Experts of a small language model.
Experts: 80 experts in each of 15 layers, 4 picks a token, a sigmoid router, a shared expert of 64 neurons.
Training: a variant of Adam for the experts, 633M tokens, 4273 steps.
Below are experts of layer 3 (counted from 0) of a mixture-of-experts language model. Rows are named router (the router's row for the expert), gate (a neuron's input weights, with its number), up (a neuron's input weights, with its number) and show model dimensions 0-191. Each number is 128 + 32 x the weight over its row's rms, rounded and kept within 0 to 255. Numbers have three digits each.
Before each expert's rows: "gets" lists some tokens that make up at least twice as much of what it gets as of all text. This comes from a sample of Wikipedia text that the model never trained on. Tokens count by the router's weight.

# expert 48
gets: "s", "ed", "n", " the", "w", " was"
router:068196090186119095081160092134135114145103121099087135142118135100116064130127133109141062154105151106100115074098202106229116115114112194087094142140099140093136128134174095027138118117121138106138118195137139097149154128138131157122101158113190102139102136123118154160176197088115134122135113078094110091070149150125165163108151141141164045098143134146147107135124168101160132097122179091086089133141150158152118141115111075106121061105077136136116146122196068162089072149084171096120139085158137086125151127165092122111155089145174134153126135070142143125126091108109121141
gate0:125158120127126081119155130162072142088100154117091148102163107081109126122151097063078147097100133145175142094099140111149116071214139109120203108180142159062107097141066118126131135176107110084124094131113165135132171087119063136188167168125152121120106139119141148081238107115149096143144141165120148160131105108162133132139172100146102059144103125142082137148149138112076115077201178055152159127131078106113143158148095122131122148090111116142206177139154168098118102142138115104146119124085140125069134151158099185182124102153133152118138104124164139103112204104128183153
up0:092139138089116075112120107143137142155145143153184112099155137175119082151173126103147042112176091095172162130109148117118156092109114184148156110145143054131119170114110121142131103197120090107116114134143151144129128133128128141133166154151114132085150051145136165119166142198164104153141111124083179147119159130073121096118186110163094122159130078119153116135150108174058093103099122132089122138184122075134134159096147127157161123113114070114145157144177063139127108170073105118108040138107164107137113074090130159146137158191156142172111127137081212126042106146116068066

# expert 77
gets: "f", "ult", "ric", "ic", "x", " C"
router:079212072192093165099142094146135114160091121088112110109129141163102117093114109118209119127110181112130120125133177127158129163120144160067151147081110094111159095147107088061119150119072119140178157184139151098124136125171109102161096133124129129126165107131105141126222148125156109093153101106114101097101150118110120155120133117129096001121164109188138132108126118106126143090122150106154091123093123128086115142136162111072120088114097166129122170122179115206085070146104100053132158099111124153156144162218115178115144086115152134129116141075194136139110161143138171157
gate0:121169090082118093132124089159144130157111077128127123102130138084104163118065080088129132113102133144158135118134143094102033112167143124133153133148109161104151111140100142131157153172070149124144128134097133092074104115161113109176135101132128102103086129142100127141168153110171092124153133116110080178083104100126199095176192072158129099119066096162105127113109101079093090101182114126104177119118096153104159146108128182082154142067093206134198103104196183131086130158161077157129137101034149136109103131150123201131133113137148162035128175135166129101160142118101132127
up0:100114138122127105093164152105114122127155147172088148100107105156108125120149190132208140092160141142126161091090198091139202091087066129128100062101143087157136100131203129144144095175152132144123147162140207102110101127144109190164066123122136135101165055089119082125091124126169123173121153159107129069136169153144164083126147155116136135113107114168173134093115161146101101173164088143083144142146120085043101151156118130180151123123136112101129092128128088213156157154113062131057128116114103146158107111123192149124151154128139156100141183181139146126064137144100119087

# expert 57
gets: " two", " three", " the", " were", " both", " between"
router:087217094209103126062132079125111090103111161134111164120110124139116127085150061063171140126157174123147135134130138083161174118093126174136134124134083129109153129102069094055151103063105102115120111209122144114164144125102127072146110156143159137125126129139118173104176181094171135099140094072084109085079143141094118154069150062165138106092111140100137140140115151150149130109185119128144110126121149138166121156137075118079154132112122151163078143076198085147099092131096069078121112161125098121171117118169146159073115103103158123146158127072107119148072085186123089131
gate0:133137132121124082129127111135102102168087106144061166149108105174120083152125044113151195110080135148160100082090154069172114131118097114159152175149109138081177128095063100078131146141091142106071180119105099118121203120134131107126154110143090128109129152101096057111112144078162116100197084125112093149091141097145140117141143108086077125095062138159149128127143176092133109155153124118183136138076115122169150173120107099040146074112092141114109115093211154110136085147164091108142105148109150099146149158115121191166142141176151116115130146155189078108133107054121153161
up0:127115111133081119086169127118129128126113129183100169165078098204153104073131104152158138114119138138183139092124135087149172114131144121098149146189111105109112160103113166116146079160131137138094171118116095082146183132127110161078135156139100161091120122108125112113134136059162107081148094182069153125109171106159189118093177107153085149072171120165149122134136160121111103158122101086098100160106065079048118162150093161090166125066121112110122111159202133161137099115175125097138095153094105152164084162063129199115158139182118082107137152187205151139108113061124106149

# expert 1
gets: " ", " the", " Position", " about", "′", "|---|---|---|---|---|\n"
router:050193076191128110135150107170113112136121156098070152105075126157121093093109077040191120126130138120148112092115206124141133146115110189111134156117123112047144070124118159078138128118126170145182103223100144144157138145149107079143084140151156146126148128161124140113196153113121121123094117064123138103077144126120170154118159120161097063128114126144084080124088160107164138100116156137121096107106126097131120164162133111128116141091141144140068190122195109150135128141102141073129124175157135118149180114234135167117175111133136114199166144093148132127094095126138115159
gate0:102135120130161113109129147137063093120174127070116152066107141116071113099098073038076168077169109170163091140103176066135124149160069085109156115146123135084127140120052093104116163175128153112073164125132106151128182171101107151130171126119124142104110107117105115131154136094181078122170131146110134097106144127130123139129169162099091114175106093136125135068123151154133143064124119101106146167079090110106084190130162106121086150123080139036170144067154162159126118186178131137103118102098165110134132091174194164182150150155152131087141124128140135127165155110132207119
up0:129131123122066143108174068118239163080191136188127136106143147109200115143152143141153173128133150140187161095075141137085107129102137173167126120164138110146133108127125155182155108133215123100085148149119106119177159123141157150106157102134125090157121070153166124141116103163128156141126157142149115166115106094106161110128136055175150139167141156135157126150108128082067116160135102180127151139190118097115130128133144109151221098111127075157137092147121089101128103088133166071109074117139074121136125133155104144105175072118117095138147188194167118103074089174096143058

# expert 34
gets: "0", "ent", "ing", "t", "y", "est"
router:080200109179104173133152100121117085090163114081141113047106146133084087134121087104136095098174188155103106096165168121136109127085151189100137180153104124132142104112160127067117087107146173185170121164068095099157164081144099108127107110105145164133117121102106134147180172114126149106190134056112145107069142105112115163129127113148155014063163137166156139124083119127110129137112164105122088110157169166166120118134167106105116160111138158103073140154177116155124122138140158055134105149150135076188156140136147135151151100169152158107131176095102137165111084148180101172
gate0:093151148077102153116121128108113079087132106139170151070130133147121080116107122044044061084126095173190108151142134087098119121169117126120154139162120146110186123120063099070129186149149123131078181095072138152095150135116119121174142110123129156128096093134167115129129157125145118101151134131116125132075105168139180113162153141092044117187066105171110091123185168143143104073176079118134146102145068093151121189151142128168094135130183131107151147056156167091112110131134089127111060145105153119159129124108130100167162088183144115117181122189097113131108160130152167157
up0:129142141098131135129128117100108106098130142105145160082113159149137115088189128105154078114189193115204155141081174118109143141119142090059111119158124166140141123153130091151118153200142097117114145131129089171153128137158108062141108104143100140062103085147188158141131130083156096138133157144075128142045143145110168077126162153149070114215131148121152163105140183108086064103154097093126138140125104099096087164194144097159094159158127117092146117177156141168115131123131046090107105142102161186204144123131120099165191083163149113113154154198117156172098149122098124105